Experts of a small language model.
Training: a variant of Adam for the experts, 380M tokens, 5797 steps.
Below are experts of layer 5 (counted from 0) of a mixture-of-experts language model. Rows are named router (the router's row for the expert), gate (a neuron's input weights, with its number), up (a neuron's input weights, with its number) and show model dimensions 128-191. Each number is 200 + 40 x the weight over its row's rms, rounded and kept within 0 to 999.
After each expert's rows: a language model's description of what the expert responds to. This comes from a sample of Wikipedia text that the model never trained on.

# expert 30
router,254,195,209,173,246,185,202,211,226,205,186,235,146,201,119,234,201,140,142,245,228,236,249,190,182,182,179,205,151,129,202,197,162,190,196,184,197,227,124,199,209,273,165,233,175,189,217,153,223,245,248,231,215,235,187,202,105,200,157,251,135,188,187,185
gate1,235,219,212,85,234,227,237,178,244,213,201,175,176,169,203,198,176,74,267,225,194,234,195,92,146,186,246,187,219,236,178,191,99,188,238,136,245,247,137,215,199,236,205,177,170,241,136,174,206,250,211,216,191,200,246,189,178,208,215,180,174,113,214,167
up1,187,194,223,165,282,181,184,180,154,165,211,183,208,214,176,187,250,169,117,243,151,335,176,167,158,176,188,152,214,189,126,217,233,146,123,180,220,195,225,164,260,136,233,219,196,255,153,216,189,178,147,240,261,178,130,222,235,163,157,214,181,226,132,284
gate2,201,196,187,176,196,231,229,213,186,208,199,217,178,209,207,175,275,159,250,181,197,241,207,222,212,214,230,186,164,178,161,236,94,208,223,226,94,183,214,135,189,203,211,114,204,197,334,233,221,186,238,212,229,222,190,178,208,166,125,174,248,175,181,189
up2,267,221,160,254,194,231,190,180,229,197,164,159,206,255,121,198,242,187,178,315,151,198,202,200,213,180,248,215,174,136,229,267,194,209,222,206,192,181,248,147,179,247,183,199,212,229,203,96,169,268,219,228,170,229,178,278,189,222,229,217,208,248,220,215
Single digits attached within numbers, especially after a decimal point or comma, such as 505.7, 1,710, and degree signs.

# expert 35
router,235,164,241,190,263,143,199,181,278,191,187,272,188,204,193,163,197,192,229,218,272,201,186,171,132,154,189,232,186,197,188,220,235,134,222,127,194,151,148,234,240,205,136,225,202,206,271,186,233,205,192,111,225,224,161,188,165,215,127,224,149,198,154,211
gate0,304,101,258,180,239,177,224,220,236,220,145,160,106,220,184,245,223,189,136,160,187,138,203,183,255,183,209,181,206,226,187,278,208,216,222,208,239,130,155,188,189,173,233,224,193,197,207,173,215,196,182,259,264,217,166,223,244,201,199,114,176,177,198,149
up0,232,201,184,168,127,190,176,223,186,242,174,175,224,281,233,249,204,252,183,240,211,140,206,151,157,128,149,258,192,183,208,154,225,249,156,180,172,234,228,236,258,196,207,234,188,227,219,245,186,242,155,273,202,186,182,192,210,206,139,291,279,179,270,163
gate1,165,163,262,171,214,145,193,209,132,136,173,185,227,254,270,219,257,125,135,231,225,193,180,265,156,104,138,207,196,170,168,196,188,143,242,164,210,221,298,284,218,131,213,199,163,171,257,214,228,170,243,180,142,187,142,198,208,181,135,198,167,216,127,238
up1,173,162,199,177,310,241,188,166,200,149,249,164,240,243,141,210,207,214,152,190,211,215,206,255,236,76,196,212,232,162,248,227,158,197,190,135,216,246,212,226,133,203,143,237,227,172,241,193,261,242,245,176,139,231,279,197,198,248,287,237,153,176,233,254
Pipe separators, column headers and cell values in sports and election tables, e.g. relegation, Votes, Candidate, Goals, Label; also See, According.

# expert 2
router,215,183,135,156,228,216,180,157,269,207,207,173,208,158,194,225,200,164,136,176,269,219,218,253,200,186,192,241,204,205,224,206,221,133,232,196,211,199,137,237,210,250,201,195,252,178,176,178,164,206,132,172,229,202,197,274,165,226,178,228,172,277,201,176
gate0,219,234,173,224,193,232,259,159,275,227,181,237,168,190,219,225,231,172,143,129,260,151,224,226,189,189,258,254,203,203,180,214,216,110,208,254,251,222,188,233,158,229,229,242,206,177,178,148,214,239,236,196,155,167,115,193,218,199,236,263,219,213,185,208
up0,162,163,188,221,172,146,211,198,172,220,267,140,142,269,208,206,258,221,157,213,251,225,237,207,126,143,204,234,206,187,190,210,281,116,271,223,179,259,171,172,135,260,165,206,215,192,204,242,214,215,207,202,211,220,205,208,222,153,221,256,152,215,225,192
gate1,217,206,219,234,159,167,248,244,298,116,190,163,265,173,245,192,286,200,198,156,215,192,254,241,180,212,221,218,204,222,224,268,189,159,289,217,208,175,130,172,195,212,222,169,178,167,235,186,190,176,261,171,199,134,233,169,218,230,217,202,198,241,197,195
up1,195,203,240,181,189,184,171,206,193,205,181,118,183,196,278,110,215,220,255,215,215,274,206,198,140,214,243,231,236,179,184,185,230,121,182,225,195,176,280,193,186,152,201,231,271,198,207,165,231,176,199,181,218,177,242,196,193,232,274,232,114,148,184,262
Digits inside hyphenated dates, scores, ISBNs and ranges, such as 1997-01-22 or 8–4; also sentence-initial pronouns It, He.

# expert 5
router,171,188,239,220,161,183,177,188,215,176,181,171,235,163,142,227,201,200,207,209,254,193,245,169,227,196,156,204,193,212,192,228,184,194,184,182,226,223,205,213,207,181,195,179,257,198,229,196,161,252,217,200,229,272,237,179,180,228,129,173,186,166,203,169
gate0,299,79,200,160,174,187,157,108,209,172,181,194,184,195,192,192,135,189,222,232,225,211,192,201,328,191,196,309,272,262,235,246,134,197,180,181,248,163,175,214,214,245,102,237,193,223,204,101,179,171,152,214,206,137,204,249,136,125,297,214,174,195,259,206
up0,223,241,210,202,191,190,150,213,188,196,209,242,191,226,205,249,213,278,124,188,201,133,180,252,213,222,234,169,179,210,178,181,264,196,342,212,145,210,208,213,198,235,178,157,137,228,185,272,207,156,140,178,173,184,171,97,166,161,179,238,198,162,176,178
gate1,212,194,102,195,168,188,188,208,164,45,195,204,164,181,173,190,194,199,188,212,237,169,230,248,195,156,222,194,236,95,178,160,179,224,201,253,154,200,119,227,239,75,232,238,263,179,187,196,267,193,228,246,210,124,253,258,202,162,236,143,193,228,140,213
up1,131,117,163,253,205,216,181,221,190,194,167,240,201,202,173,182,127,220,270,164,224,188,238,229,199,173,163,188,210,188,253,174,156,219,161,197,176,277,184,183,248,252,231,267,245,177,220,183,164,229,241,153,224,218,167,223,255,220,198,141,271,131,114,214
Words like to, and, for, into, through, against and but joining clauses or following verbs, e.g. rejected for, taken over, heavy to very.

# expert 29
router,254,169,281,121,235,127,188,82,194,161,201,156,217,116,295,246,162,131,204,136,198,239,236,187,195,242,247,171,181,237,219,248,208,208,177,221,211,156,183,246,239,125,147,204,197,197,191,155,213,200,160,218,205,194,203,185,144,269,72,215,216,251,194,227
gate0,218,207,179,214,194,213,176,256,218,101,196,163,242,145,215,223,232,204,219,183,214,240,266,127,216,219,238,206,220,173,137,210,258,124,217,238,127,181,167,178,233,176,238,228,224,195,224,152,181,167,158,241,208,142,169,226,196,206,191,222,275,158,156,89
up0,221,150,273,212,199,192,216,166,221,190,182,177,225,171,127,195,145,169,195,145,191,102,151,132,244,143,209,137,237,231,171,259,185,244,100,213,182,152,108,208,246,211,164,181,206,161,158,242,291,234,165,127,203,259,211,195,145,255,222,203,199,180,251,215
gate1,244,179,232,165,224,292,212,107,220,207,232,262,257,178,190,249,132,155,185,161,220,188,253,114,236,246,297,233,148,175,232,229,189,112,196,159,146,209,200,165,149,234,210,206,258,227,161,166,223,201,158,192,237,144,187,199,121,239,128,206,190,222,195,213
up1,139,197,173,166,281,253,143,191,209,166,154,174,194,226,192,215,128,213,195,195,287,203,236,257,223,187,220,206,218,220,208,189,85,201,230,197,152,236,220,283,114,135,206,238,133,146,261,110,280,228,180,153,191,202,210,190,231,206,179,176,194,212,231,170
Final pieces of place, personal and taxon names, e.g. Utica, Augusta, Euphorbia, Copacabana, Canberra, -ley, -ington.

# expert 7
router,216,253,198,229,218,171,209,198,220,118,273,231,165,138,229,223,258,229,172,253,225,261,275,129,171,115,203,214,133,158,197,267,246,211,213,182,185,149,200,207,181,260,218,107,236,215,183,120,277,236,196,174,209,202,210,181,118,183,227,238,219,199,206,213
gate0,182,218,157,212,222,175,167,209,221,198,199,300,190,242,183,169,201,192,252,209,228,227,141,250,186,201,151,154,146,126,250,171,176,224,274,186,231,146,140,182,266,208,207,232,242,184,175,172,141,167,221,168,158,238,196,160,117,161,192,214,189,210,208,160
up0,203,279,166,230,189,209,147,177,205,167,159,206,182,204,170,255,172,222,193,195,259,266,248,202,242,225,238,223,236,289,168,130,251,216,199,200,193,139,268,246,156,113,280,188,219,209,215,203,210,131,234,140,179,274,172,141,177,194,215,112,227,282,152,226
gate1,125,165,153,190,221,214,226,224,160,145,245,188,177,123,156,208,183,147,159,179,223,181,209,139,212,137,196,199,170,181,250,236,221,250,187,149,197,213,113,249,246,244,238,189,183,204,149,229,195,188,159,220,231,103,244,225,202,208,231,235,232,288,198,203
up1,256,210,219,206,208,181,151,154,169,167,149,240,246,256,155,156,197,125,175,191,201,145,222,265,242,272,151,193,245,174,178,214,296,256,232,261,241,173,219,167,218,152,193,292,262,189,206,197,190,143,163,227,174,249,203,193,163,172,178,160,172,213,156,160
En dashes inside year and direction ranges (1538–1539, north–south), list-item hyphens at line start, and pipes opening table rows.

# expert 36
router,210,184,259,187,221,212,188,95,196,189,173,205,152,249,226,195,233,192,206,171,195,227,257,184,176,123,197,201,247,247,216,166,159,232,195,158,277,216,209,131,206,236,222,166,229,282,186,229,217,228,161,136,239,267,139,207,180,203,201,195,175,171,114,216
gate0,177,210,181,159,169,192,216,143,240,158,216,180,153,176,187,181,241,220,181,220,200,201,121,230,222,207,203,176,186,198,234,197,152,142,185,264,264,173,211,132,204,265,260,219,199,162,187,153,137,172,245,192,169,177,115,232,185,203,168,180,161,187,169,189
up0,153,200,210,204,233,164,149,225,165,226,262,245,209,184,163,157,255,221,201,225,220,157,126,193,172,209,165,179,225,215,101,256,208,213,225,166,235,172,203,262,239,117,161,158,291,169,156,265,198,199,183,234,243,184,253,210,243,143,210,172,251,228,221,175
gate1,188,252,202,262,236,182,129,132,166,246,72,208,196,203,224,197,199,286,227,130,219,164,239,198,180,175,192,164,200,188,182,208,200,189,257,210,128,252,247,171,177,195,204,224,172,189,210,203,171,164,210,106,152,212,202,205,241,229,162,232,158,203,232,254
up1,229,175,177,145,241,203,174,249,243,242,227,190,183,164,230,179,177,164,210,229,174,278,210,148,241,294,152,192,270,222,152,238,254,175,195,160,216,189,143,214,181,196,173,181,208,192,154,241,220,201,174,220,214,171,202,163,194,249,216,196,258,221,286,172
Common nouns right after the, a, or this, often about media or works, such as song, series, book, episode, role.

# expert 4
router,221,228,146,132,197,215,200,149,196,192,271,149,130,199,264,234,155,244,165,211,230,189,224,138,189,234,228,195,198,147,261,233,198,209,282,173,274,160,138,189,163,212,241,194,173,124,219,185,216,213,236,218,225,249,174,237,202,194,169,167,205,228,150,177
gate0,206,152,265,92,225,207,199,103,203,179,183,225,194,239,131,181,176,225,246,203,251,245,257,203,209,218,269,191,229,293,213,191,193,219,221,282,239,171,170,157,254,222,167,220,184,195,230,203,216,273,143,201,250,205,164,232,189,118,210,168,179,261,220,238
up0,113,219,176,124,201,207,176,194,188,196,197,202,147,280,180,212,145,257,258,157,209,230,281,260,172,191,189,233,246,247,216,243,230,268,239,222,219,195,211,143,172,223,238,194,236,174,309,242,191,231,249,229,196,196,205,193,205,235,222,150,221,227,204,189
gate1,202,209,152,188,216,193,254,188,263,206,242,152,182,145,187,211,204,214,250,237,271,152,198,290,235,230,230,123,160,160,198,218,153,132,159,139,230,176,139,214,188,180,173,222,135,216,199,213,216,184,159,238,219,140,217,244,164,175,148,232,251,198,231,123
up1,204,182,219,237,146,248,215,228,197,158,255,149,124,213,192,226,225,166,234,197,239,224,189,287,149,142,237,137,235,228,164,188,203,203,201,191,265,164,179,207,193,259,231,138,158,171,188,118,189,185,174,242,221,124,235,194,213,222,198,193,199,197,188,223
Indefinite articles, forms of be, and small counts or quantifiers, such as a, was, one; also the arcminute digits in coordinates.

# expert 19
router,213,209,204,199,240,212,227,174,233,155,182,179,218,170,151,215,230,199,129,168,260,201,238,108,189,222,195,224,192,218,151,189,180,230,232,239,203,198,220,232,220,300,193,183,188,239,267,156,217,194,205,120,212,273,149,132,189,233,138,214,155,191,219,210
gate0,225,178,197,227,208,215,164,169,232,214,194,165,264,168,223,240,216,282,151,180,195,201,179,205,117,187,145,217,162,219,233,242,234,253,197,229,233,201,163,253,155,181,183,203,131,172,184,116,166,226,206,231,237,171,182,193,205,187,256,183,133,177,220,175
up0,180,221,217,204,255,298,182,194,129,202,198,191,187,233,196,218,314,286,148,242,184,233,227,230,265,201,185,214,236,230,184,193,202,236,189,256,190,163,185,143,142,164,204,240,235,244,190,256,264,208,144,201,210,109,222,246,206,242,169,203,183,204,235,248
gate1,236,211,164,220,148,201,202,252,216,166,224,168,207,176,177,185,182,272,192,212,229,189,186,170,178,168,167,214,261,197,211,170,203,163,199,140,150,296,249,163,181,159,213,192,185,250,252,117,173,218,181,176,187,290,183,242,206,255,224,215,267,151,219,225
up1,232,217,228,167,206,125,248,187,181,211,187,170,155,173,231,255,251,252,169,165,194,191,180,202,177,179,167,204,237,258,129,269,225,147,213,237,310,246,96,183,245,161,183,150,178,251,201,113,181,181,206,181,167,235,237,222,207,275,218,230,171,102,242,148
Short consonant-vowel pieces inside rare or foreign words and names, as in Septu-ag-int, ell-ip-tic, Papadim-it-riou, ov-ip-osition.

# expert 32
router,128,203,171,173,184,145,245,150,179,144,187,234,185,134,226,246,228,147,124,209,213,174,173,213,234,116,242,155,152,154,187,205,214,188,185,165,241,196,179,213,229,192,171,171,281,173,187,168,262,308,213,191,177,198,197,176,187,219,154,179,119,151,189,153
gate0,252,214,272,202,205,182,305,257,234,202,174,295,162,246,213,230,273,204,135,192,191,189,197,226,208,132,216,222,249,231,153,200,243,163,245,215,235,194,190,250,208,222,170,150,193,170,224,255,204,141,158,203,213,207,241,192,212,178,144,195,138,225,277,238
up0,157,213,212,237,274,131,266,235,155,155,212,254,141,187,179,233,179,146,201,134,162,191,205,224,268,169,318,151,166,169,256,179,155,284,211,207,221,212,152,139,186,155,186,215,216,117,233,209,281,275,195,128,203,158,173,132,223,218,248,190,191,156,197,211
gate1,174,157,309,230,324,172,199,255,172,143,290,206,159,202,195,218,255,176,188,217,221,189,166,170,192,189,188,178,156,204,121,131,189,203,236,212,158,150,153,206,211,167,175,187,216,184,231,223,224,187,92,218,236,151,262,199,186,131,186,163,140,197,274,196
up1,158,223,177,218,242,201,194,137,147,176,230,179,204,185,221,203,303,164,143,157,187,169,215,262,224,172,201,144,177,130,180,158,188,217,156,214,193,198,218,199,226,141,208,224,212,171,209,266,282,219,246,226,102,123,242,219,210,163,150,201,203,127,160,226
Country and region names and plural or group nouns ending phrases, such as Europe, India, Japan, counties, visitors, people.

# expert 53
router,226,150,187,133,206,156,222,203,152,165,168,195,179,198,200,215,183,222,176,194,204,254,242,211,205,211,229,211,198,214,196,168,178,143,221,204,213,200,149,222,185,217,191,196,242,205,198,133,219,248,156,179,204,266,166,182,173,251,164,216,152,183,167,157
gate0,190,175,141,124,178,229,212,289,167,190,175,170,154,258,169,199,161,203,192,283,253,255,230,123,204,214,268,145,261,192,206,167,152,203,169,145,199,103,142,199,248,179,171,259,246,219,145,166,187,217,183,165,235,235,157,222,129,154,158,133,169,204,204,189
up0,225,201,213,275,234,212,202,213,176,141,178,200,220,223,124,220,252,141,199,275,211,164,208,186,180,211,184,183,192,164,152,184,204,190,260,230,208,158,197,211,234,115,252,208,184,259,185,196,164,217,213,305,244,227,236,211,252,182,190,314,172,153,213,187
gate1,186,159,220,191,171,270,177,224,224,211,198,171,156,170,182,153,209,266,157,211,123,246,245,248,192,208,196,258,191,246,191,236,146,192,141,134,206,200,92,173,254,262,153,96,162,267,232,181,191,200,156,104,297,216,208,213,117,229,233,153,180,204,189,148
up1,277,186,186,176,254,158,200,185,209,190,146,237,150,153,214,195,213,195,203,150,139,156,245,287,173,170,232,231,177,197,234,250,176,177,165,253,215,270,150,194,223,209,204,168,171,160,233,178,201,139,171,224,203,184,253,170,170,314,178,243,191,150,229,170
Periods and closing quote-period combinations ending sentences, plus == heading markers and the line breaks after them, e.g. Cerambycidae., "Tommie".

# expert 1
router,255,213,163,185,172,210,211,174,213,187,210,202,125,202,254,225,218,195,206,171,207,235,198,149,175,205,171,173,201,178,184,254,154,181,213,98,193,177,98,201,220,277,216,136,239,175,215,156,207,242,227,109,161,215,149,213,201,210,158,213,198,217,230,172
gate0,230,240,217,189,238,167,218,240,217,129,231,169,185,228,109,191,222,198,158,211,204,109,189,198,227,209,184,186,150,215,191,184,199,236,290,191,167,225,187,162,200,171,137,219,162,259,279,209,207,217,222,238,214,217,196,208,194,222,205,191,137,236,227,187
up0,121,181,227,192,201,273,224,197,205,325,216,235,221,143,208,185,202,183,281,206,178,183,215,180,163,237,229,222,228,211,225,162,233,238,127,205,212,205,201,210,220,219,235,180,235,204,173,172,229,228,207,229,216,248,162,229,168,146,169,226,267,211,141,226
gate1,261,214,241,232,233,198,216,195,191,210,221,161,149,172,137,201,270,221,144,232,262,238,203,166,198,198,205,159,149,197,147,223,255,127,134,164,238,160,188,198,240,137,252,248,169,197,172,216,279,248,228,253,180,109,250,285,183,187,172,201,245,177,214,152
up1,132,140,172,283,228,149,175,228,197,195,183,188,283,203,155,244,267,157,238,220,234,232,203,193,194,215,267,240,250,249,280,158,237,234,199,205,132,199,173,211,133,252,235,146,144,171,262,204,176,198,170,140,248,192,228,204,226,215,206,172,204,154,251,272
Articles and determiners starting a noun phrase, mostly a, an, another, several, this, after a comma or is, as in "(IARP), a team".

# expert 40
router,182,210,267,202,295,167,225,166,188,168,189,255,177,126,185,190,191,246,208,206,286,206,190,214,188,132,214,157,209,186,105,226,208,222,249,226,206,126,122,238,246,215,143,221,176,144,182,185,222,238,174,155,189,176,139,201,146,206,190,168,211,201,222,184
gate0,137,112,251,216,207,195,214,197,203,217,192,218,178,165,183,218,206,281,216,314,200,180,193,281,165,166,154,209,261,124,215,158,211,209,153,179,190,175,144,215,191,204,177,223,198,204,260,174,265,272,226,133,155,177,194,182,227,126,166,254,283,188,159,185
up0,165,222,199,250,239,208,231,202,256,199,172,225,188,175,187,235,195,347,180,219,210,214,190,264,184,181,130,185,306,134,179,226,152,243,216,186,196,190,165,198,144,292,211,252,163,239,130,224,194,246,262,152,141,232,195,164,163,173,161,230,215,157,118,202
gate1,230,193,236,228,230,209,190,226,160,145,255,195,197,128,184,193,228,179,279,225,221,159,263,164,218,136,88,204,116,179,127,244,181,221,120,223,145,215,122,194,170,218,186,258,213,287,303,113,163,198,164,200,195,167,178,144,148,186,184,250,203,227,194,183
up1,123,236,221,161,153,276,163,178,182,275,246,211,167,178,135,213,248,233,201,245,170,262,168,223,215,254,239,230,208,166,157,319,229,256,243,225,205,218,181,271,241,194,165,213,203,174,225,178,241,184,205,152,132,141,201,207,158,250,185,174,230,189,168,163
Three-letter country codes before athletes' names in sports tables, such as SRB, ITA, FRA, and line breaks ending table rows.

# expert 39
router,244,169,153,218,126,177,156,203,248,182,174,281,173,191,253,230,175,220,188,214,230,203,226,178,208,178,169,157,128,157,122,222,208,163,180,243,245,107,154,167,234,256,218,177,240,181,235,185,209,242,157,184,271,228,135,196,126,176,163,266,205,221,208,192
gate0,183,124,185,249,250,198,240,162,246,183,182,182,190,152,201,211,281,220,216,221,152,270,204,220,208,194,229,198,199,200,207,224,218,155,167,256,268,213,236,249,256,191,174,217,226,173,215,177,250,221,220,202,247,187,201,204,228,212,228,162,216,211,224,211
up0,235,149,265,181,217,189,154,156,138,158,158,312,193,169,203,230,204,229,143,218,263,105,269,230,226,214,222,195,163,236,236,179,180,213,199,213,208,213,199,215,217,243,180,173,213,197,123,153,140,163,217,177,168,205,232,221,296,245,230,212,153,110,195,234
gate1,245,153,178,230,196,232,188,194,174,241,177,231,172,240,269,200,138,275,245,178,192,178,189,204,196,221,192,174,159,233,200,244,203,149,202,257,237,186,195,173,144,273,176,155,226,119,261,170,223,236,168,135,199,206,157,305,203,217,183,285,201,151,248,224
up1,218,191,234,190,178,220,161,172,175,241,206,267,211,214,237,195,173,277,218,148,182,155,168,223,179,155,169,219,166,158,240,198,253,129,194,184,201,241,238,161,147,241,152,261,291,183,201,205,244,259,170,238,204,179,137,237,161,216,137,226,182,175,207,178
Line-start hyphens, superscripts, degree signs and unit words in infobox lists of areas, taxonomy ranks, heights and career years.

# expert 54
router,247,161,133,197,226,158,197,104,164,225,227,212,245,126,227,226,159,190,154,181,182,209,183,197,231,220,196,187,186,199,238,188,137,208,184,229,228,181,178,188,162,235,194,176,182,192,160,173,184,215,168,212,218,260,120,229,120,181,141,189,172,242,188,222
gate1,230,132,223,156,271,212,224,235,218,185,122,186,235,175,203,165,155,215,214,173,288,198,150,196,185,261,187,176,172,228,192,227,189,164,255,209,229,159,227,226,193,151,195,188,274,112,188,226,169,274,235,170,188,126,189,197,206,317,221,157,124,179,262,209
up1,265,148,183,180,281,228,160,207,182,213,177,218,300,145,226,228,105,290,182,134,255,153,227,275,216,232,162,223,180,252,182,260,211,186,213,177,134,190,118,240,199,149,167,205,185,231,163,131,243,211,186,211,218,125,179,114,126,268,191,182,131,146,199,200
gate2,222,168,143,230,131,175,231,211,237,218,213,277,153,186,255,261,172,168,220,163,244,179,178,189,188,163,206,158,167,150,348,203,228,183,231,150,180,119,177,179,220,215,196,188,101,208,160,197,194,238,156,209,188,202,149,263,198,150,211,235,256,163,220,247
up2,258,205,143,180,202,218,197,171,183,185,227,221,154,170,159,257,154,172,275,182,149,214,194,195,279,227,247,211,186,205,263,213,175,182,164,193,188,163,168,222,210,208,208,262,223,197,141,160,150,132,170,211,173,262,197,223,169,204,284,208,179,231,149,241
Final vowel-heavy pieces ending foreign names and Latin species names, such as -ino, -ko, -ova, Caprimulg-us, kim-ono.

# expert 43
router,279,111,133,193,164,143,271,192,194,181,196,210,196,189,228,238,156,146,225,256,224,164,217,187,206,189,216,193,213,176,205,149,263,164,211,188,200,128,191,169,250,203,153,223,218,153,229,191,159,214,199,232,191,250,142,184,121,205,109,253,130,237,226,179
gate0,228,169,162,181,154,167,198,216,238,204,141,170,246,262,227,227,171,158,177,216,199,203,150,174,226,208,298,185,266,179,161,151,231,192,147,166,243,180,208,249,137,160,193,235,211,168,195,161,148,262,293,166,232,227,174,150,183,207,137,195,159,237,176,199
up0,196,175,166,177,199,235,166,165,154,175,188,181,186,198,220,154,204,244,188,150,226,111,212,254,200,153,182,183,219,190,227,282,226,185,234,258,176,221,207,197,201,207,211,208,205,177,125,184,240,212,160,259,169,157,211,217,242,239,316,212,243,218,209,208
gate1,209,222,250,224,260,206,184,150,237,164,178,177,226,220,220,243,224,213,171,221,215,191,249,143,153,242,245,204,188,127,135,189,284,180,234,190,149,206,179,176,80,174,178,135,235,214,158,184,182,173,165,168,234,243,181,178,124,202,161,191,205,209,244,110
up1,212,186,140,167,156,162,231,226,212,180,222,224,144,229,159,227,247,151,206,238,186,207,115,286,195,231,171,194,146,230,192,230,178,216,249,225,220,144,216,176,269,178,219,237,202,146,176,136,263,234,157,177,142,148,224,181,290,226,259,148,209,189,213,242
Ends of values in infobox and list entries, such as University, politician, Midfielder, France, often followed by a line break.

# expert 56
router,232,243,172,219,217,144,179,51,194,162,182,229,158,243,199,211,183,245,145,226,259,229,240,179,191,189,227,223,189,185,179,213,201,191,200,192,132,175,219,197,208,181,180,228,257,159,208,192,273,180,247,188,214,189,209,134,165,162,165,244,180,212,155,184
gate0,207,184,234,225,193,249,159,158,236,191,241,227,255,175,223,198,199,182,218,211,186,221,266,203,209,218,174,208,234,179,209,185,137,205,200,212,189,161,190,145,176,165,154,163,218,205,262,164,214,164,220,194,272,246,250,209,262,229,143,171,206,200,166,209
up0,241,280,207,213,210,209,187,202,250,219,282,140,257,212,144,163,93,216,215,169,200,229,219,165,261,249,152,182,190,186,211,236,214,154,243,115,164,149,167,174,234,105,139,240,239,204,188,212,150,183,216,268,221,200,239,159,126,160,137,261,240,251,206,205
gate1,233,202,181,165,120,236,135,238,207,208,217,166,161,194,179,209,191,166,88,228,242,244,136,244,225,216,223,194,146,155,261,242,174,201,276,238,261,189,145,179,185,203,280,232,191,263,275,205,206,160,107,163,176,181,157,282,217,189,205,174,182,161,216,203
up1,198,234,215,157,214,128,135,197,177,224,222,100,195,131,193,178,101,130,265,142,154,219,221,208,239,158,131,254,203,194,97,258,172,264,257,201,203,169,227,232,177,219,193,186,184,227,233,129,185,241,197,231,208,99,151,174,216,219,190,166,145,175,223,284
Not, only, have, you and 't in negated phrases, money amounts after $, parentheses before years, and Greek or Cyrillic letters.

# expert 11
router,251,240,256,136,215,165,143,180,277,125,134,198,245,180,183,259,144,132,116,251,282,189,212,170,209,137,207,234,154,154,149,214,215,194,254,167,181,191,150,186,212,198,200,215,236,251,197,182,173,194,160,164,238,217,186,222,155,240,155,240,187,174,206,210
gate0,258,215,193,100,158,220,212,202,213,159,229,150,271,237,178,296,147,176,202,303,288,172,171,149,257,164,231,219,163,184,194,162,203,239,165,138,203,208,209,221,148,112,258,195,205,207,120,185,173,187,224,193,160,137,190,250,172,246,178,228,224,113,215,224
up0,228,230,212,172,193,206,209,178,245,233,182,180,193,187,129,175,104,301,172,233,248,171,170,229,196,226,242,216,198,178,157,255,226,209,216,169,188,240,175,269,184,184,175,180,153,244,166,125,198,177,204,197,176,189,200,173,283,237,158,215,204,240,172,168
gate1,184,185,263,211,187,175,166,188,168,206,115,168,170,208,135,98,152,241,101,203,186,162,217,199,264,221,270,236,133,251,193,245,168,207,231,192,247,248,196,71,245,207,200,158,252,255,188,126,181,163,220,181,196,215,205,212,207,204,164,190,241,157,239,200
up1,219,206,200,245,122,142,185,189,284,300,235,174,225,259,267,257,160,231,211,288,194,265,238,128,167,139,152,195,220,127,214,257,244,242,283,156,158,196,231,269,216,201,253,251,189,206,189,184,225,201,201,180,222,214,152,171,215,193,161,190,250,129,214,187
Mostly of and in, also between, within, throughout, after title or relation nouns, e.g. Fellow of, Bishop of, Battle of, Place of.

# expert 18
router,182,216,220,178,236,157,144,157,232,183,168,206,168,196,267,235,218,152,132,190,217,151,200,206,181,149,204,237,152,141,176,171,205,214,257,205,168,169,221,200,155,244,221,183,221,209,277,208,254,180,146,171,189,225,210,176,155,145,129,210,170,192,183,189
gate0,256,223,234,265,214,201,247,202,212,240,254,204,146,141,182,165,130,170,174,226,166,177,254,188,207,170,208,213,210,151,176,170,154,184,287,196,168,222,233,220,200,142,166,230,228,202,156,175,266,266,218,123,131,227,192,231,258,232,234,202,165,219,232,167
up0,219,252,227,227,244,177,214,200,122,112,261,217,163,178,162,172,247,264,181,190,188,185,125,173,245,208,251,194,180,180,180,114,177,285,333,104,201,208,184,146,218,229,206,166,231,200,288,232,209,197,212,234,165,175,251,232,226,227,236,175,242,245,218,159
gate1,228,214,255,194,252,221,177,112,212,241,157,208,182,231,180,214,235,197,122,176,200,175,187,207,319,176,238,180,148,169,135,256,190,160,262,179,169,221,211,156,208,198,179,190,195,210,274,221,245,196,164,201,132,244,215,271,279,235,209,201,188,82,274,193
up1,247,225,180,266,146,226,220,141,256,192,241,176,160,178,202,203,214,223,240,143,198,201,121,217,196,294,234,124,187,189,168,267,265,204,221,174,266,219,181,254,212,258,210,169,228,193,233,105,224,180,202,134,185,218,139,182,198,172,198,219,222,158,134,194
Prepositions introducing a following noun phrase, mostly in and of, also during, at, from, throughout, as in opened in Japan.

# expert 52
router,288,210,276,158,192,214,175,107,164,149,202,240,249,199,212,231,174,234,190,254,200,183,226,101,219,190,228,218,249,157,166,189,282,219,253,181,241,220,192,247,179,240,248,187,242,190,228,247,187,153,187,183,252,195,166,179,122,233,210,144,218,222,189,185
gate0,235,166,233,185,296,111,163,204,197,230,208,231,127,168,175,178,240,216,247,260,252,263,182,174,220,162,153,208,161,173,209,123,162,197,196,195,220,215,219,196,190,267,237,204,231,138,196,190,200,137,214,241,202,224,170,221,171,170,200,216,186,171,154,200
up0,161,216,179,217,140,175,244,199,204,222,150,262,168,181,143,251,156,131,199,206,270,262,198,252,223,157,306,284,214,224,226,114,250,148,172,231,217,99,208,224,163,218,208,185,240,196,195,200,257,266,155,174,217,130,236,218,307,219,201,202,228,295,245,184
gate1,182,199,178,105,245,187,178,136,200,210,264,186,217,260,193,309,247,217,148,216,159,148,257,178,232,215,212,208,97,194,209,161,185,167,258,150,135,261,235,200,175,230,176,195,192,188,177,223,230,205,214,256,194,223,200,307,214,202,177,127,198,239,194,164
up1,163,174,267,267,248,218,128,153,187,177,220,223,199,178,218,136,224,86,174,152,141,205,187,182,168,231,131,197,315,195,206,161,225,218,220,221,208,211,210,200,234,169,233,211,185,120,158,218,121,220,200,152,152,227,163,225,248,200,148,158,242,161,209,238
Capitalized words and closing quotation marks inside song, album, or organization titles, such as Love, Community, Training, and the closing quote of 'Great Escape'.